python train.py --d_model=160 --activation="swiglu" --moe_layers=[0, 1, 2, 3, 4, 5, 6, 7, 8, 9, 10, 11] --routed_scale=2.45 --balance_bias=true --router_logit_norm=1.5 --lr_router=0.00177 --optimizer="soap_variant" --lr=0.00513 --beta1=0.95 --beta2=0.99 --grad_clip=2.0 --batch_tokens=262144 --dataset="wikipedia_en"
Below are experts of layer 6 (counted from 0) of a mixture-of-experts language model. Rows are named router (the router's row for the expert), gate (a neuron's input weights, with its number), up (a neuron's input weights, with its number), down (a neuron's output weights, with its number) and show model dimensions 0-159. Each number is 500 + 40 x the weight over its row's rms, rounded and kept within 0 to 999. Numbers have three digits each.
Before each expert's rows: a language model's description of what the expert responds to. This comes from a sample of Wikipedia text that the model never trained on.

# expert 37
It responds to: Word starts after line breaks or headings and syllables like ca, va, La in architecture and place descriptions, e.g. cambered, vaulted.
router:473535514517607486545474562466555530453520525463473446453455500526527491539521517523487546515443491490521489504521474506536578437536556554486503485478451455466492494501545488475505520469545527509538472470534458495579524495558525467578498498478488485562515524539445535499512515514521492435538444475527452446528471460527520550592446475439461478514438532399494480471477524474474460463500467503471397521459556536446516526538476455439503463592426517461600585555456562492500524472485493
gate0:425555526532482461473444510440479420435542545491475475590484513429570503473476447525527531464472462505512465465472454502461524503589554536553501552499522521508461442513463489544481520492472505540558530573432480493545495537479505426591496504528461486491536553470470462552493454577514504466462465460585535459443540497485555481533512495488426491537489546494517479537443536481536441456456544467512470512475496438494511531512566464536474531497476494503543584581479536492525607520503472
up0:485481516511515518455532519556520479481490537519439493430531535558549461531540569510423445503499454631564557481553537497480524476502503508431489469496493493510542472514498474516516462514448521506531518521480491438524475534483447469403528525593515458449491521506449498547580542542581529518481528450523476513513421510487504513483497437498536479480431471486520412434464472458513566481554599565471489497484442479544488463481516487515528503502489453474571451567465494498439529533594493
down0:481569545513486472471457468469472410484463534488456525521484555483435593511575541477493524526542503502541513472480474490519430481478531491522516465520446564438546472560510482536496470422474483472512546452489444473471560488534448467478490466500556479454516555496410524540555493614487508533477549474488538438483446516555507512571518560500561508508466415485529539505519494507512523435553478553430482494415600462515523408523469487561534535475471516470518544539488470514534507479468530
gate1:480508532492543477454504589506529512478443516463555415447470471473460476491470496448544482500509532536511492583432486543464583454510491562451480554459427488436593519559539494569518515481558559499473442474455518556496493554496503436526548495463489500542559449586504521489538464492508523521518442491492493403511450563496545448531399517531469477471539522435493471505539537435513465503529442545486476485544562505436472541554522489557464482555542508498511544479494518556488502484524457
up1:549443524502534478521534427492495521472489456498560428505497507449526530488494540408504501537488468505415542511548496529495421555432426484460495547511526476450449583548454551451529520527533518446454427552471454526502529485455476483469519563526565536474541518471589582502560533463494472546477546522420528516495486572488474539469485620516487525475468480478440459473540474506519569542487493506481514462486488477545493484512497489483402521475537522540473451460561469502459480514577486
down1:532481517526528465514490501472536526489442511510454426454510484517481499483438490475479480493475544529431504430488543465584503468489520551484491505468528514426486619510534484501554524415430478490481503501457488528528577565495507500539613552496510545514439567443504589502474511432470503527459505540438494417470474540537468559531477622470479519481491476462498523552531464546475507504522467494519457472470423546486468562483534538528546484464445563547463507518470483503438529556544470
gate2:512570563495517385561513531427501522547496558499545486481438506513516489452482555481462531548527582487522496445521495469496534492435475530533537509498453438550442543527527480468469492488540511509492486391539513464492489447482431435522537527550560446604552543466542510545573478512538512552455535459509508492491508498499509557534434494446444512498442443443554470531459472489542467461493470465493478564440513522506473552516521459469470540503423473518496585553472525441511517527462536
up2:590468394494475504501503531535455433491498488439525598506503514461502510519478464499545512487555404521497466579438467495439481503559510526498467510517497535527531448444436496489515462521477454490494504476493548477471468447488515551517458488495537546537523502480512484461562475457450467595569492501561496499510519479407497502528510434513479440576521483545496491512542467584543534519533607473484497541547547525585432552480486489516515492499525514437494539424478563543470429452479524
down2:485565523492589519480479522495508525520491502491447500578479463447475452494502437490424520496502535477485462485454505482477504513499474484502451549530511508518550520577475473551521565470416471461547539476490508546516482445441449510436488456555497517541556538519485390476475537499492487537550529512490574528514440463503433468546513539570497415546593484464501512424433489522494438531451463495504497491479612518433513552431485560533471466515528466516524519570508599470462484526520514

# expert 35
It responds to: Prepositions like of, to, with and name particles de, du, Le, La, New in biographies and sports careers.
router:582536467525505477490447471521537538461508510470562519519572512522454478459518445411486553509496456496513496475567510551536501538506528484509481552479409607519566507487466516524480487473483506481520563439414464450542547458536509533498521526531494519435520424462520505471493515414448454500521522503541533550459557441506567547553447469471477437523504501540493485482505571546489529457514463532468455489462523446494551456596471428487468497573482474539537514509527565430437449496518535
gate0:513490536466474511470473490566483515446570532494520529521534526434471475419526418542505497436516517454493491431519468518526531618531514499493414500513441581515513510536445464468519447479485516439537490510478543495501528403493592512553466530568488553481510540495475471431471485471485566517474500502548542500415531502482529466485567495520528494548531454593498518487549567537512490486446568457517491484506485496514484405548442487509456540474539458504462501552506515547422452452449540
up0:461502510550550439534419443512462621505549468471598510472526523550413472562538494460508490466531470430521533466461607507522484544540565517553506526544464523553512533472439573477495524497469522578456529422506533492482525462475532563428543415485529507432507517451539516436505514552480448434499499485504512497487500440499528497513486473505455468505452478487506463515562537505497477448491502506500435507507428537563485480564480510536488473558576493482507500529511551454485512489499427
down0:490501594470501527456493530526481459471588441457549541469549482523473535463473538431494540512464467484526493523494549355518508543486595498489523470479488447497508523504489457533541555547560465455515496495526537490503524454518471460511477467533504475472487539471500483479517504508508469509483442392498445568536512510441490500458464459529507522444518559452433496499532421472522494486470485485526466579544468557519418574465394612549511508508516493498481504583535494477510546498545528
gate1:570451541501578471562533571460525488521503507513549551491500430602461533482432529426426502493491476433521476512484446506488512472464551489507480528443475461478482553579472592508482522505536492530502519487489453445500496515522479489439610530466508559546540507584495539499467519493500502525506493540476494475483527454469524541514427495475444508496561472456519468428538456554470541484418469453505446496533561421420498482521445508504524482612491515481516450508470514454483560535482515
up1:577464463566463499536407526487505562467498482448506464452451510486507568503536489525447527548433492458492525557474477529498546509516506485500466476352446489475531451485541524515522488530412479539458495490507500533479527468503534576523498444515471454500420480511506481481570484519534517430558503529468481504578454564499572555534454476451522539533492488535489559481432471504449480484537540449481494428492544419488467523532510512482565516582481548507568477565518515528431449500461514
down1:494474450518529483558475543521427446411502503534476479508425479461500451526470535536511502466464455508483501514602515544558545560445559495479507466537474507560439534511544512471470509525535541538502477471513537382450519502465552489533470512545521416549465484512482539537485486504530538454479490405445450484486519549500578505488500490531529535510542541493475546528490502524475421438565571506452544482506575477539504393502460549478544533484534570508522452538544493435466496434475475
gate2:473532458534570501462511447495525519437537528471476507516459508544440458515450535489509567490450528476491565499415526489514509513510459553524461525488424536465573599567486521518450492529545474572478520416473502494470502531499552463480489461461562524508554470462516542447480541583564497427457475498452512453482567467438582522534506507486434471548547547584592478507501472520543493503531533500527440429490473508523509488507445475465444528578551478506481524509558527537469472446478477
up2:544515519521496456528491503523508545573460511515486511500534478503457498535514486500526526506486489564520511542486481520619507433523513481439463551507506469532526463525516456571484415489459467489528515476463457435501536555460505450533492502536478502498480518494528507521467512499548577426433528547518526557539521451549530562550475511452530492499564518476470397490485459466530471579447449434528478467519513435421572475478434554502522426564612415535524435557504487508498456457474528
down2:526464531481471538510503505441509595603506446402517445526478501442516521477441465431511494474549555483553465454465440471507495515495488509502488497495415517504492571505503473481556497510489509561497486498463532469520477552566481474437543517535476535485464475434536475505498528537564497456488554502473515603524511520488443488471494484455462491534590563521502485500501566548491458473512584531454566489476507536527577566452516525477470421550536418506467449507420489406525498516490464

# expert 49
It responds to: Closing = signs of section headings and first pieces of place or personal names, e.g. Nor, Ab-erdeenshire, Th-iruvallur, West.
router:419568472497556488526463512423504486457438498500564521493457492567504502599465537483520416530489500513487586484508506465526494504442531553444543484450501441515572550479555503535499453507512487504460500472543443463479489503441446469443436551491491508460450538507487545505412505579557543473458519493456431547477511428472469452552547541542485555496582573430453526448438550487491458484497463517497532504459468467465519471527495535456515524499508477426540452582475487472505489488488506
gate0:439511453497527515463449492477506457524501531470536512578522583518485495538524572473537592504449577537483553400474497489546449489549477465475511581497506463455450427567570510466525608483504488523483537478477520473464486507473470490540460431465557468474504453572556543510472465538583466484533523493503465562416464502498527500579520562492494488526523498525478453478484519479507464502502492528517482486391509449472495505525511440545459527550489525423486515486521486443507485418573510
up0:511524478472515478484510567486522511486517487494511510551555499514474423489445533480434502572445483480549481516528488469442504455416480556475460530442512407484496485538505480488597526540496524541555492569503456530512507469534530423509465448547519472556604501556534505517566369502528485548535536507502413504493488488460478490480444529580543472499513520489581503433502505565520381439468518514538534525533460460576501448572457501474510505478529459496506476484466510504453490503496503
down0:506457453542537457484488486534509477499474444428474475519533525494548502507486500503440535486469416479460496533526501556498499448505532502509428560508482464452473472511480419509505591487525513559538501502512542446517466566423568544482501507463547456520541485531513489494460440561529482416507495409456580518441536477521564456558518493464558497497512410556479510501573485550534469438538502565443490543444444524533419468504479458525525538589568519484541495558508451531474520459519531
gate1:492416483461500476450525475509484482457547492489478512513503437466610481563543579484472583514517463549480530527471498525542565499523482501461515494461471484417501559554527480530535517517586438540505513451417524501498472415537488495487500539429506564488532501513520534427479507543530550480483528554487425473499426493465503520476474579542397506503503512444445459560456568485408500449527507500519522510521495511539565515393485456489479480480473447510476560523537503485537478536535531
up1:525523505542438510507523367547517504502536492483438467522541443507478504484458440436454485531549485445519479547516500508520569444426513507538471459445484533522520521462565465459535506538461440524483439541550509594494509529566530501446503496470418540519530480513481456494588423513507533555568471498489500486446479510533535491576459501575522481514485462560453485444505480517521471530480545529468528509484491481525454554531487497444507446488621477481604530481440499549520522465466497
down1:523530518517474427503504533559517429400512486506476429508487508439481499517541532441543483548509450472513449480471517520496456448512491525527460479464461547517493499531553539477496521483505453400419528468539525514536439552511475504463456497497443484502537527501595528491538477541572513566486581578569511517448522513453516508552530467534466438468462550554556497543534434550549463520478477457498453536473541491482587467481483479540488455488600560468480533517436442474548479508431512
gate2:578495481424509521536527492480565471519505481379546521520480475439590521494524548532540498404489521517537522457461454525517497562494513505389525494488436475582497550547517564472481445502523484515498477497545508525531460464513510510446497535509491468450469488544460468543476470517524552501540601489591454479529530484440511496466517551514448531460493510429519439461492445470550538495592533412509479506520485473469518517460578482495489531441504573453466487489537482509534435480450494
up2:446504494509517492488458490523453509565441494558430494457554493511501442539510567505465551478470504565455515463551491498453545517468478528503493546487457468512486489483515581444530506513547482524502450495531424502512483481495499441489474500526498496419509380562443570547600551497494440444547486533562451589476533536440500505582551453480459546497588520446545515491476443499510534506517471521510507450490549500456550502468432482546509452476498466434532507491497490507462464609544470
down2:488454477512492540536474509486428518482531489514423520501496534482531466507516487482594484575467543510453505478501509504526498522607546505538538498513480473569517435548502564516492477494477466522537401511526582521461454502530465457390475506491466483472524513562441496456533403506471440419459500459475527489516474524518471524531581487480566484487490490542569473487506437466497489506484437583458549466567460477504477460517408444524479600526518581575481499545498509476516497506535515

# expert 18
It responds to: Conjunctions and linking words, mostly "and", also "or", "for", "including", "provides", often joining nouns in section headings like "Threats and conservation".
router:449441447493519469560482499563555477572452463538512481489531547548533519490424507500504446490447526494468504511458441460487490487476545586502473529549508514514519458499500516528506463493491516564537425497557470515483499540442449516458488454433551490466603539497453479497567503535481480453506519537509494501491525443482395482470499453494562470537498512488439510577561464583442471541509528598531496481421470526415544498449488531505450457522424485523496525559519517524585480552517553
gate0:526419467440491510484476527481459539482525500429446450525455546461475506575506572508473475465533505472496488532519575519493525553530454480496483553489446474469478503487553470489550565482499469455467518561415492562458477497496549439442481484463574521550568415512506529489498476402484497431524507506562457531478534519528543536491473522446437511520513560457524592532519518535511446465504427565513499452473515530515546506508510489432495428589439509508579521473571493449509527479548469
up0:511432441459556536491515546460539512419508509493491439473455550553508490516413487542505485498593475490516500489521513502496511554457502565437415494484497450478506536502576494489517576425468518479450493453456464525451538495519488464502558483474539513502481495447534478488555478428436494554444495505529527488487442556508527473547521464461471486550514527460503539494458493439568456597520459565509512494582471536556482596524530469514496531467551492473451503462564449512494392564486534
down0:551468497528570463563470460518468465552457489542555481415493493438520551526525459470495474492484524503479449484495464478498536476452563518504508545517559523484454438503500559495453401504472502452553496465537523529565499498436540475464492481364476467463541584525444529496582538521501515516468482453481478542505458408465482578536612451523510505501542532505454530483524535514484515505471448502542435541556464439503453487566428519566526524461530501509507511537481541497523547476450526
gate1:505555477467541500483518507519522593514582546508495479471506456526462503498467476501578478469522512512531480461420507563476532471505431526526561527473482407489440530470601403483454510460504491440446450486518553543486516515508531525534409461447485549548487489495480555488483491527492451489490450541492410481480570507475507499552422576460435506553447527546538474518457536542445463513509545436523564535553494495498513451512461480472489540490575510491483552541516486416523555454485533
up1:449549547484550515523466497453420511564499484518547534512482486474484509471504582458495485409461511461452367548519479547466530480498483487517549497450481530530504491477513508494513489510422507495461516549516541458530569582454493535557539515514499515535468521590525518430572447490541429517568418486507480460570471476424467508460492521457565536504590519464505559466506483484461507473509574462526514499491530490510513515475426468471537537464564547516522507540464467488516564545415473
down1:463526443493453522492508553445570494533491454521459530514522493492486464423472517508448442545521545525512510484506441434440482553449465501495535426510445593512646522516453542545524477530467496495472507540551501486486496501578494540560482458468444541442545459407606537499611491521536524469502539554515513506550429425394482526467530458457531529421522551494491514523506520488501418490528479483518492442487506485484505494491473477525499487494511499506530531497453489493492552543497499
gate2:470459503490479508520417501525535510518468524418510528562557499478437475501515553497464449469525501476475493531437502502491525403482497467417475525513516559497558487488514483529545436534472429518561475499502503529478533503464529514432505504547512521504490524519483566461547484450531519506570466499483514488484402455594498453467482527510553416512511518530483512539578449507489587516489468578486513522515530477477403469481518501544491474455527408440441501580609522513515412533490550
up2:509512507552485461513498508491467547491538495516550490527526555463485516441470481496540533451590570524495519550414527479519463518498526493485446539460465437554495436500503531467482425514540520456512509469482454604455617489442577472482515547510454464471512498509573473414492478506421449549418485513464533467580500551524480575542515456490492443441486461516464504586541440531477498534519539513469481443457510473532509535531490542531465548461516505512473434489569541465515546437488482
down2:506578536488513506493416459553491487570550465462470509525388446531530505526485503490453550523495573514462503490562520423508446485473557470477502511489483499471515469476498565468470461462556472486500489466492499523577403436432508536448486532476493483524571443524492475442462466641465498527563451512483566428597477524454497482471496583433518456461558516523494528460517472572462486525458510472513488493458497498537515578472501541519454485536478515514525504492506535498550540525487548

# expert 34
It responds to: Punctuation and units among numbers in stats tables and infoboxes, such as pipes, parentheses, m, km, ft, lb, decimal digits.
router:503515484522521527512493496546571452470473469463501497479443528538536552558522513497545451571542496484463520559459488462453491499505494486529488509554463522423547430513600444559521477461407508468449500512526527525455535542550418514477529530468452554517563550441525528567517526559451523537468517456459498565494524512407523499485487543521530441541461460522501445530406529515535491523508496531515477525450480431478552539460486385433505432514472525460538436533465542459463499512472482
gate0:540440568470523526531466471580489492541517418469536531522499501514491485491504414454565434465540554496557484547450543495473440508530468540500468522465456537569437509525510506488454515524468501466479486505554525459450504492571458515444446476506504482490562442435510554542505509510464487597542451466529531486444473486471549554518526493540470447484498538559496518565474409444590513539547466595558433514511534494486520468454500400508553545522454452530469493522545533494515471475478521
up0:466475482512528445488521463466490558433484455436521447472554389465536486533500507530428497526481478450523485524502440517529623477541485549508493550496496471487495529553476476517588442480540516592529446493561483539447546516568483563464512601471481505556555453513488530470430505496432487436463488499486542419577515559503502563537546499538426537481474512417542496479508537540528491525478465519520492530490513461535457521470476496486490523432472480498472471490450494537532465538434539
down0:533465445498514492479426520528448475460496452479436596474423516488526525467485507506485421603452458506509521455490465529511524517511468563486408542528520444467554554496530498451517489463532448577491475503565552522483512520467500488457487529466483550483569503500493523498442580508470553471509525527533523472524479575578418462576515517518466552469533501443456434579521424516513459499534440451549513496463476521493577452524487517526527479491535558499483460454448560480565502475526544
gate1:494536456465501521547513522440502516486484425434517478453497464502448566466503535529482509528533500485497524535485455498486413492525563537504459446465447501532491471504538436508466503533498491492458519485455487573526527453462447460501417504583495476508458565415520445540487485502541446510555548515565512469429471517587451592469463519465554538542420431495549474490512616554526488473524606552510574446460533529514494515497491487528456508521442510543545497494516514552460506550510501
up1:552476517499464510554555525424529465507480513568464444521546513565435446497425448403579533463520477536503483464549506477530474452610508500485515485478501488440541521490539487479529493462550512509539487446562537563548509563517556491539441470472556493389481518532472545500560455484541437443540452447522474394547501473593546478506521501508519472477455457534516491498520509593480449465468487489491501477444491520521558443498554507488462499466511523461482512511484527552510482489533562
down1:467512460503556521509519545484606458512477532462510542505528508479531536452492495480445504426543537496429507451479498548469430498478382425481454459456540508536501475449426550465466466515478506456504378556491553473481542464553479589453496493515487526556479514515476494493533503533472501508474424522530529469500465478551575490539574453480438547460488496488486544523494600574480519488501534519478492439453516512509490464537507489490544539532513535443546553491516586562475494446489564
gate2:519524475506501487526566486480549497499536428435466481509544490509530400508517487598517434488460510486556537509549498539491423501541551529460537533474497405428494470558461521480576531475538540580451498486504474464441526561467558453484444511528519526529478544516529543525540516527425462500437526532515459529454449524425444558495507518444484423579485544554568537483490445488506564517482544527525485477496475438473520461452534469525463508508514537494552483463471465435520474571483558
up2:455417565556482538462561539502488445508483466507538460533537519485544422469551513528490501485546460521499573486556436490509467523556483514596469542447510471531465519562554523473537531430535530540507525516498540498456448460529420534588470544401546516475457510505504518528544510534549444430514514523505539475471497521465500490522553527490530488425513505459526450563514490517481434419519436501547476489436512541452486549556523497480531507533488490516405497449508483461510461552432578
down2:549447522493509476513518485569494524487474458482452487484515488443597440516468530491473485524497537494544578508488491475500482572491478488509453428526496527489487564510560496460533499517389453510465432472477518491475495455479503518512524546598432500460500483481492502461559477543509576489522551553515597480437488511499511570504483549469494458542431492530493421510479471489497472515514497433436560423486503479489546532454497530595471549485477547577488471419453583488473482463601512

# expert 63
It responds to: Prepositions and conjunctions introducing a phrase or clause: of, for, with, when, while, although, e.g. "founding members of", "While in".
router:477583487512520516526440469571400505457500489494555481455505527530449570462553524513491444527503429512506520490492451517482569524502510509498484586501556486523484449467484502427452412484569445493485444481530491476495544545540562498531511544504495540411543512516427493494524586451486479534477519557527435477445476574501448481530466508501500482517401513495458432535489533531511525439488480518543515494503485491471494503400480533530471454478432549478488516456523602420479462546525529
gate0:498482503537477523434393466524433486571467409456446548552466450451515467492508545546471489433517491525497477525481530540472450499547438496501484540463461500500536535535497550520456517496529514503521480423487447519530499499461485500471529574546509540505479520530534518539451485510413518548551544592382514527515527518506502484550514503457489494599554550481481485417500545506575496523517476572451514476472490551462488512473560437465499493533463590474452559430506487517535453453522466
up0:567514423488465481462512517479532446508484508504499509523477404476492507448498506539493508522510516496526501538549538534446467504480431566444557468522475477516559491511504510516502432519519556461460493516496464446556503438418571508496542534570474521499518507497584534594532516504533462454421507491447543450556450429536523462461495547476581441385530512524573499541551530495567525492514480470498532509477459566521474554523542452474571525546485517496448528444500470549503458474574453
down0:402485478529493470517529491570470585477507528498516447533458445518561554510559564474553498478544439483533468455493494472542462518521554463574548488504469485584453544468505512495523535426519477519503468445479486611483473486523542507500502464514507480439482550539470517575479495519490524531492494417596492470510492452441527481416484492503471459500604487555538478436554505489472514442447497458479480441518454575511503497474496515548539500471458507546485526611503437540488464492448476
gate1:480545510558476527498507450521431510542515446496534485469472553449465470432569615515485456517542520510489574476440474498502439494536539527462505502483506534509501476522454558528529448425565449513536577480558552497524488467485573503466469517489604486446578540463495495476469461542496486532524435515480457453485483510457472532486467511561515461455517479501477430545510535430536561509591521579506496461491530481494477527455493485573462494435461447474578516505560496497455474522582476
up1:584509452444559476528508582493438548467486386522488493546549471441482469469502460580582577550524471480499476535527488530509544451539476562430451510542501469437512466447553508457505509500541516602411457498505557486504523518516481491456497529512455511503477522437515475547528519510544464492534555500477567486471474528464542438538581472484502499462564521476482428456479463466458480499547497537507510458510486485572388516558504488481540525538528452518502490505441464457469461501534472
down1:586498483481480512498542487425492489441522432492503495535498522438557509491503545508479478532621478597569517480477565491528525568502445482494524505553469462513544564499514472599471542546573406493462516464476510516493510480606482489487517506510439432478496456542548525532552517514507551428508531531391551442500524531473534517544517510486482540447458539483445438477448467443549536496451479466468506495520469502547470457526460491457487491527455526469482525474477526532488510395505495
gate2:537515522540477540530453436511517529504433542505504570489548515479472486507565561519514490437490511533526499511526451497481516447503524462454608521507507507557512485507486487398484471497519449469602460509516497492528516536598457499556500525560589477468438515499499477492422495435484527528559490541491417486478482551398531430477428462463535489534505494493497505483609482556492550463443452480478498534596478452470484478480535514487486493461433501425450500517529509442494492485511563
up2:535534508450528444486447511473468522465544424504602523565557492498474457458471476463471418455426511540521487530529556527509523550500487487495496474536523487463498480552558505442421482522505502530480472494518455609508546594528573442474484614492489497431518521524554440545581531500520491508545488543544521406545428503505520477464497459468459470435452479477481442473497517465545478449500465431503484504475495527531498582570463514496541517480454466446488474541469504489527502509498553
down2:468459438470562460438566501384563510556542527491548441443557475552502422527524481531531525491491520542523500482519511480411493601495481496515488400522528477495484555489530527559499483502440503461564527548496469429466495562441435562467502436564462458536469470529457465494525613541517455424480498522453494576502466413539496489522516529514539529507498475494531530537531484497528484516486444457528482465507452524500454579475539493560511491518474483527530478499474439499501517535505524

# expert 13
It responds to: Letters and word pieces of Slavic, Polish, Azerbaijani and other foreign names, especially diacritic letters like č, š, ł, often in sports lists.
router:525446521449521436484458488441417435526492484503550492544447570447550422505488530495453566457512559488502467477476495577547432481483495531520453516532491509559425500524493481485529514526492509480534510558491546503495535503473516446544505501484510549432468487571518523565488475463476475568475452483489457475460523515500545526522489522528473519504537521527501468515538560437561508440562509474459524587436451494504594527453565436493525547406434539566448484500554472463538508560428534
gate0:478531449464534439434516563539468393522483542483543485444485531467588446510459520514510530516491509478480449485533552512478510478459490555527468480457501536517446609431492520574559471578520549472522506481433538546496425568516525510512486556503545510490525567530500439542526503483516390430477495544548456458472509519450521513471504593526464517452508518541514509489538474532574444487478462422506504508495465498485527509477518440533490483534431509528505589513479507539451428482504538
up0:495521417506526458521554528483532538463478464468487501433511514491480506529457534548531511507521465452475489500515451445525491484442466511479556574484466504464569507506476486529537518574499522535432531466556463424535496561483500477497516479600535491534514537432457463437471562445487537531506524541447567519515471517512513518573492574453478487416474519553556532451536398531494493443527473490496487512495536505519451479482496509532499431467489405541504528523459517625445514472579580
down0:484479472416525515515506551501383559429573428491499509493522431470411469475496463492522442538492493490541547522507486470484547524502504551485502558528518469493497482515569517472509512528521523528453557465506492445491501493414524452493527531597500505556464483513514503418523436551467580534533474443465470487554540466505534562478453502457507472470433502482545526585494491444515459487440492509549547557526521493495473559527447532483531548472452564514538492449457451506587528504591465
gate1:530470558466558497503463497513454464524479514466536468531420560478534465461492563513509595488454484507467435439457547508487425504571545497480511479530443532500425512552489500501471531511487484513473508554468509474522460510528464444510517516492483467518401524538492520585551480514499449555508559510525481528464503509499584495466498485525513515530545480482509492518519584500555472532547490511458510562458401468460517501459584452514528589504498590544470519475535505397562550570410481
up1:554468534519504519479489506439436501523469467519511521527475561448596453440443509471449489516472473529436471484469599541623429478563483482557486495486561487448478437514483500515468583490426534492552488533461518588536520431479503452550472499515523520463471522546501511520494506446515488551542477555489477475461513480498492492495478552491491530520522529534534513499595524437540482444485456487473492514439457497505507539432532435461461583444498540513489490460514528504543602537450565
down1:479539422492438513558517533475513503479524459572525460491549521512399581509497480491504448441547462512567532512509485486492580535449521539454425490462525513464566572512533529529489472471525416505538523449516540458482563464447520537491513481546473482490543489445476532457465569563554569429453449452537530505539446465520495528482483538523512533463431528501471523466415473573450520470474513539503531446542547496538539459515532533489506455430476482494512485499488509593469416485551469
gate2:458520553491490505450526488486458460466500547530514517511513527545529490498548487453502495510469508432455521508552501544474454523442516487561457481502475461539459448517477413500506524571576492446543547540569415488555463469481571472537453481489461555471549437528502528558492496372523511551488461474519425511511533555471471473468560529457521511480464562522535524491538518563568595395479470481512550447513540459502499506504527479495503458466490450501494508407546517431525471586517517
up2:495462529551445496507486569519501505493510528450446607450494497504472477534575514532478513443531405530428475576489485519548535504443479470468551551507486403520521510483541547492495516508521493533501550539451397430528538507554443471460538553518485536481531528533527503448491526475522504437532558492527570477497441490486495491493552550452486506520512430467500503482462483529470514487556468464497514426560558511498463492454452529556478474556467469455466615431527440462555523495469570
down2:516493504512448472486551512494493527474555447502482458487569557499515507508524502466491557481475519455439565437502440547440485541498488530472514465444512591500448560424493545494521515474464503517516461410463473506521411567501452488524539554461518522433512462512482544449510481558493494511414488533470624573565458541546508530470442530554436471609404480433505526564497505500519525492520534492546544472495524527513496511534504494460464525536447425442541507489472505515501501515466548

# expert 29
It responds to: Pipes, numbers, percent signs and party or vote words in election tables, like Votes, Turnout, Majority, Conservative, Republican.
router:538460549531470468450520504487493485510497505505481480552522419499497479463459457476438536460492567525536462412533495551449489460522460507513510460425549467506541513486479462519517474557560491483466455459506525562491498520500502511454521545529517526406562513519479476516473483485496540486560498493525556492567464523501524538570550537460529361465538523414527528554485597504530504505442470492562570499460544517508452521549475472481533482563407510545458577501447446532523435488575529
gate1:536473510443474478469515487424433538530480520463478477566476462436511509470517440463503561497493558500463489457577522511490512514467448519496433406481527504504545505474524482528556411542454568458499509472490544574512518529501474488484494552490510471411590500451485510514480544537531504466483580486513552536543561456493509542514549579472460432491538508491533584549563577443537491545463527446527510480517508492494532477490428444426442558505439457519474545533492425538535462491517500
up1:550520490495501477474432550469467494543492474519529512552551486444479494429511548538450521504508545512533513553475466487460453533530490496573454522506471530472478503535517552544535490505540492456479485531532407597518478537466487496486485507463529433512503498446405618460590471410510450536523528538549471480582462496507496460454521557526470477507464494455548496595475479469480524573530502448434540490490486385518481501500540530432445510473525492550512490469523465418531436533497474
down1:494492453527481495406465525483470450461489530556526448528544521539473523525486502461434573475474530456503496558524502501466478537517487488545484517477515542580432478472483452511468472483461456458502493464466419481501462510508495493485484565476508480462514540578447520553597488501500504558522497474535551570547495494495491468446492571445536527501483498517538529530517524534575537530485537456540440425547529502560469561429509594400441428458523490539488475499389492578493553548485480
gate2:553518452410551487476517467544526499568529534538517503530455509535507505569519528523451531468430464464491523479601519474498525460405583476536583452561469474493517524448415429553495471529475481502427538469488465524487399493535521554521511523538466469462527539485502475501460519524510574493529524472480522544423568473440522522481548538484492445544472540441455497521496566479573479449455451510516491540485572532504451542506512489518549533545428494550471490506494530497431476457466477
up2:521502482543437454513496552486552486503439544507460535525453559524513457567497446476441498529538487454540484582486455558506498464527607523505517487563455487468477553507539538499471526508497529468550427510550450541504499508424498555506513459430525536505493524467490548573553483530513528458493512568450453484470497502550540449474506464457577513505414498481527512550483465467426501459546479427487541500460525503541465518521564452485515479494444540423515385470454515414523435544495527
down2:530439490539544620428495538519578486523546437459579474536596517483481512511459490449462464521518448473479560598507539538481497565509539526498489498504466520440478542489528534464514501494470463505497503487497471517495462531481410515553491441506495533478428475488513593507538483553532542523489523484411476524539495471502494489401496440568442468542496501482518506477436543475449517484522474483523526495518461511463535532445510493573416478501562400445570478540523486490499557483506538
gate3:515430527445422430457438483548572522536536549549540491477488423502447539459520499479487524485513513540538492496511585534563481538533475576452489495535522474513552512481471479516433480439448535508517529474442481431500492522514400497474457479475430530427470496492470496509511362584526558462511561472522589519484502520500497496551533512540521438490541524464505457511550496487429510527472538474514544565453520539465457516564542489486523481479539543480529468591478461481506484520543491
up3:563472478446518455400524517480462436509477614480548461560404534502503522513489491520607492478569615470533461501438548529451446469510443541536521457456506540567477527483413507469488522602432523526515520527511525503532497516514493505541436501562514489481511566467440539504540459516473478508517529498517478433483501473504442489555526514528505471482474451437497547543540539484595507488490568469542475453502502570504505526481534507447488540486472528449462514489494492538535443519479473
down3:499510498554561524565498518503513478463476482583500451441485546579499518538481433522454486510422519475518537473522420441490553445430495479475578449432510449502512391507517445517509502539490581496400468519545419529499498524484392503544464571550491491501483461482515525518543542497548512456420526517551478479495476545497429515532504517453534526482517533473502550448463472509497497485508559467477495467431505460502504495441463529475478500494555562584554505549526480537520508481553563